Weights of a small mixture-of-experts language model, trained from scratch on English Wikipedia.
Size: 18 layers, width 192, vocabulary 2048.
Experts: 48 experts in each of 16 layers, 128 xIELU neurons an expert, 1 pick a token, a softmax router, a shared expert of 256 neurons.
Training: 461M tokens, 3517 steps.
Below are experts of layer 9 (counted from 0) of a mixture-of-experts language model. Rows are named up (a neuron's input weights, with its number), down (a neuron's output weights, with its number) and show model dimensions 0-191. Each number is 500 + 50 x the weight over its row's rms, rounded and kept within 0 to 999. Numbers have three digits each.
Before each expert's rows: "gets" lists some tokens that make up at least twice as much of what it gets as of all text; "mostly gets" lists some tokens that are sent to it at least half of the time. This comes from a sample of Wikipedia text that the model never trained on. Tokens count by the router's weight.

# expert 15
gets: " and", "form", "min", "y", "ing", "ment"
mostly gets: " develop", " visit", " development", " football", " open", " attack"
up0:479542535471455608464566472511549483457533498437431493525533466399500542513456622454476506498442557549473516535407517436505504415554352464440531440487527513508511486537480499480500450416535472512473506540498359504462478539439532529444434476495396438436524468471497477484482527501423573493498637473536545475561556502539552535502478560407427536453500458451523548452556480480540551549603558389547510585478558471454436413529546523457420553455591456531495543577579501485413525503523518459469438483493496404450542476481512490482582526442524497506532497542577520561615477506406503492
down0:567607559525493445429380558451556597550487470500445534472483530553519572501582474498481601497511432528485459472520475469500407475552481563505526505501524527476470517471480411501531462482455385501591472445481528485586423526502529533598556533435484445465522505457535462509564487478434515465499569464564493515541522509566550468482574469503529515568554472541604496483508540550476575501451523573444589474568470528553398570487608447525572443367465518570546579537532475528469608558396498557520489515510553481532495491575543532473518535477408439489530500402575541554474432551485577505

# expert 17
gets: " 19", "g", " time", "st", "ly", " 20"
mostly gets: " set", " just", " late"
up0:582512552473476469467495500569487501498576484470454535518519430468485550474444380506494531597458519504483569472554473587455541437498614501572470387535488562500428475469509482440472448539579497525454531449490561478497494493539430479518515587481518461518471469428434470397501501555431534574580464454560493589452550444475495424426479601531492467460640516421476544466531444525539483491560556471427511428574490455411518505460528568541507526568529450418478588454539515597421505470484469578507514472529493517510471461568529443562503497484529455457538598488445485563593488560410408584
down0:506460483427540523495505473583445454427478366564486472443490504460536573608526463546487463458518434547492426537441556554525494542509480530438518519537503543471569489467548467517504538473451580572500426539485562458557447452549432540468536482530484576383520439516459521531534440420514468514525372447432503396482515512411455520516565488473497555521376393517511441571498474486556394453495508566537513569439431543569593477494458548491562530526530497534600564503459454418469558521546484578556497476526532519507496470553520565493484461420542553515502495479617499464463600457522552610

# expert 32
gets: " L", " F", " 1", " $", "el", "er"
mostly gets: "€", " $", "±", "£", "−", "с"
up0:431541512475564396488470445517501498471545455453542485514499486509553550425440510552535555509572527581558543548498570373506464419454517514467459502526395547521643550462445552451493494523492504466498425598519490519471598471490505461492602573467485592501477521437491503661427549529459478505438481520447520534516449542430539519542483432404400475508478487475525501495529551501484331568471502571485606503565474524484463442490548536482505554546483511512471482423489408546555547518437512436522575545515553571506456594499442515512532564491568559491477563505526432409500502505498568534
down0:421470449439589496520486533485496585431478526516534456546474453591564442556528568460576423403464520407542548386575532586500545483498516447471496580506465463521457449476581537464524496528513566408545569505488513403577496502449469506470474446546523485488445399483553594461561510508556631478483458428480428462569578532544471501387410556521461432530470538505478487420505482470491438562537536563474467563460514466413538523529525490507561594463543424439523485533457543552521418556517495507519458482502519506549515495480522491424506446507369520345532533482506537552521543524461495507

# expert 1
gets: "ed", " and", " of", " on", "l", " —"
mostly gets: " released", " published", " known", " based", " debut", " played"
up0:519450575444468534443532433491507466470430580500493436481438502507560478476537504498558539410439538532513543553530448467419460475475485558435567586459490555528468582541494599487539460480450516536501378536467557489497516412537484400429520444487497427485644454607502534529519496559460537516540458487476516417546463510543544516441531458515501561498476490438466589455560536503528492632500541464435499487445498547465497391474540570469486565427594499466490514581471474547395536603463537396579504509563536484548505591453478467570475514516533468491436525480416457453489593431420464469
down0:476466473611490549515445478469533479497516536510492506500447473571473540451545481508560477497493490538477418503551625540491441459491521473523555569543437443489351490537404482554555526511489553509545428417504527554613515512534527534428567478540474536452593577480548435524422549532516520522547555476494459518455448405561475494483442491502511518562527421527472414520516533474440453460482680433483484480486498548626505421527498550496511496505538494492536652483460505539418545489400480444526582487559446499585524533483433566578522491487467422573464556565516580571544550495479450486

# expert 39
gets: ")", ",", "\n", " is", " was", " |"
mostly gets: " describe", " may", " came"
up0:484484512437478509406527417361449528489518423530457532449513493460526539535522585477554535500519638488490573496537400514445474470436568504475552527533530553611553541433508480443495495554482549525421514490509530503464505437458514427535534471503495495519564520552444463511515536439470489574541558421475562529511504499449524522476526436475478566453553541355519511363551476583495484491565521420513620406532542566377475499502555443426583434484451545506497535492481509497471467525431457551513433527535548496527549456484546459468548494498560421449407475534393451490613591518515501520
down0:470519554463510535429497475429508563482550489510483421564438555559560485469564549630492561532514498520489444609450493517508434488507507604431495580557483515447512405426445398554545523439520412481561458537529502494479559536446492520488466440527475499518435466489533530490465564451569568537517434513442461461454472510431487457554497485452469497564517472604617565520586437468490553462429447597547411539560510548581453523568555443576433490553512487521496456478543488549422518552519448471547495478496422448412430523569506593499501509506431511478541531448600541487481554417422598522

# expert 8
gets: "ar", " which", " R", " has", "R", ","
mostly gets: " Film", " has", "Ö", " which", "#", " Air"
up0:447533517478618485470478510553483520541515508583602529519488450512529473500456443514476493440608412544563551535421533525460499513557439384410435591569511553524548443473508467410508435430469539437422476494446528518398545521601413439499544475489493564478415469511354439496468555536440512554479460513486513404514592452511544439510484493463500509528437511486570587517547511521560503533468498508504472531487437497498513473577493482505579465497540441626509508458519500514421466514413489479498574510524519482562505468485409520553454452513508429449509516453469463374557516616492427403
down0:496533490432529589512462495413555508511543463473587505545506539497487511439430444543523500539505490515386570477447520542545558537421516451547541523427526482458498456485436481413467521601379444489400505484497445463448475483554485519581460478544447554503470554521451565498472515465474560491437551462448535543531626518645498459481484505488398493464530599484533424488457467440372545510493407536526515475503512506506449538491566459587518471427398462460540517520446451575520486580477401394509529502462559392477518546533510482583601476542422461490526491528487484558570440519509570540

# expert 30
gets: "|", " |", "---|---|---|---|", "um", ";", "–0"
mostly gets: "---|---|---|---|", "–0", "|---|---|", " again", " final", " title"
up0:498474469466524546510496500521524447455557611594516453480513432446422518503420536528501504509615498438551539553477456490481460500548512463513350447552611495513390513427528458493466496512526459491462461489525530539555490480474522503535432652511534515539488510525514425468475509513435471483452578429521558477541557485477440439524522521488531494467505486579518496571526498489519592602593413488477441567517526478418558465502457534486479519513362472606521585548559511544468578433565528639495480586495480564514539443586482475577477538503466449497522432574490451459510581592461444453
down0:473436467487500556524519430480549633508447589538538489504542512491470481523537573494514543578541478542527381445541565538450551546449564563556430523423494510555529516471500475528516521482525491572409528458525553607493432499483541500463457500473454491468463455514469443481437431485503493416492498477498468494441441387485450545597447466547498564389461400474488540527526373500395476499438508551415544540497538457576563507525476575498459472498534517537575426532444508415439485572444496514535557425530480524449610452548466496579609467564512492471434480445555497539461442451372470521

# expert 27
gets: " Bo", "il", "'", "P", " Be", "li"
mostly gets: " Bo", "′", " Be"
up0:494396554529508623505535545502493469505572504474484498502493500407431574508390519485585517536578434513534559536443493471446468501470451540507487517512534488531401482563451540462604502495551429542430459456466440590563496548457470439526473446466543506474577540423448471480515498531492432531561535459535525535505466419380506483535464444569546604500481478541568511530543583473577488551542521436521453577584570483461565519483551436470499478539432510484598471460502464606448499432479609594495434455523541572431553491571466463485576590414445505463450469496526382474501533468465519499
down0:564478439485553445438539495574469589534464443468441531460569542487502478512375617490533491558469449549453529391425508591524546556532513544482506502517408516459489548438506480454502571503558391603501482620542526497507503519515548476497556515448475524481582497535435464506465584557509562436381464405425471488480482573419413448484524482460414458437509470517551527601428464532514476529511510538502509483551493544618442425526467512568586516519449538485518586468568428520542475604574556504417502527531537441509453499522477462450480521512510560474517560418473419512461549449465530505

# expert 41
gets: " the", " The", " New", " his", "The", " new"
mostly gets: " New", " new", " young", " wrote", " professional", "American"
up0:530519547481593527470399518495543430467480417468577532486569517433461478473455333441442452531481527503427439497529546484478459560424456541582492562479446502527563496465504584502499532549435473431492491508463438554464610482479466424540509372524457466500454489570491503563502482535503429553493428508459478540527505546384487512524457410525531512498519495472521525531476547474547371539537504513548362506534488557522532527489459375381528430569508453487498483469517483451492485583513437441556482532557525449492540629471397473496519549540501494483369452412504477509537545453491523462
down0:507401456456454435538468473508457512383456502409475526486382465516456587521465670481464496460502525472473602464533482462562514466506439547454543510383538491519504469544494526515432465528515596495473547634463492502547466468506534494423621480528591433469449480453509501477519385524540532523476511510544542490528526541468503421540496566481549509509546538447518480453471525484541606537558589426442549527454458528496508523492514473477506481537592580400541435567555459502483421649505527570458509536467510543521449531532439485491366518596510497476500492515491553460454438469503505420

# expert 45
gets: ",", ")", " Pa", " Th", ":", " Mi"
mostly gets: " Force", " Th", " qu", " Championship"
up0:514504551446529558549456486451458491508488514510497541493454477498573588520462470516428551380559595444538503473446511614526511509510568538529505521526483536568491524408506415526477490433490472598421519491544507494530565571486462495567535407495690578465577423548501475478517433482445457454425499450549552425532606461526509551470505468547591532462404567527520543430525589505460512577499381381492498415438514535455460461507447510471438511482404505495441545446470437509527505429537450510523448483562531426547518548553472457486515463496545463487552561575500500488468533499444576549
down0:529582399518479637461574413552548457473453536538542472460496548516522443480504440550505466468496384486447457533551473534356438457440534488456506494449505539555421435454451427491527509488507576530464488464431534482519506591536476573419498542490519403510423509468527388468497470509535470461510604500529475457469582532495547591479557522504442516535412488467434502519450481463488437475481547440534449529498414513500486456563507475522503477485520472500415597606558453528411438485535511445478635452500462440522478530493478582492569451489504438538508514430515475629529519608472565557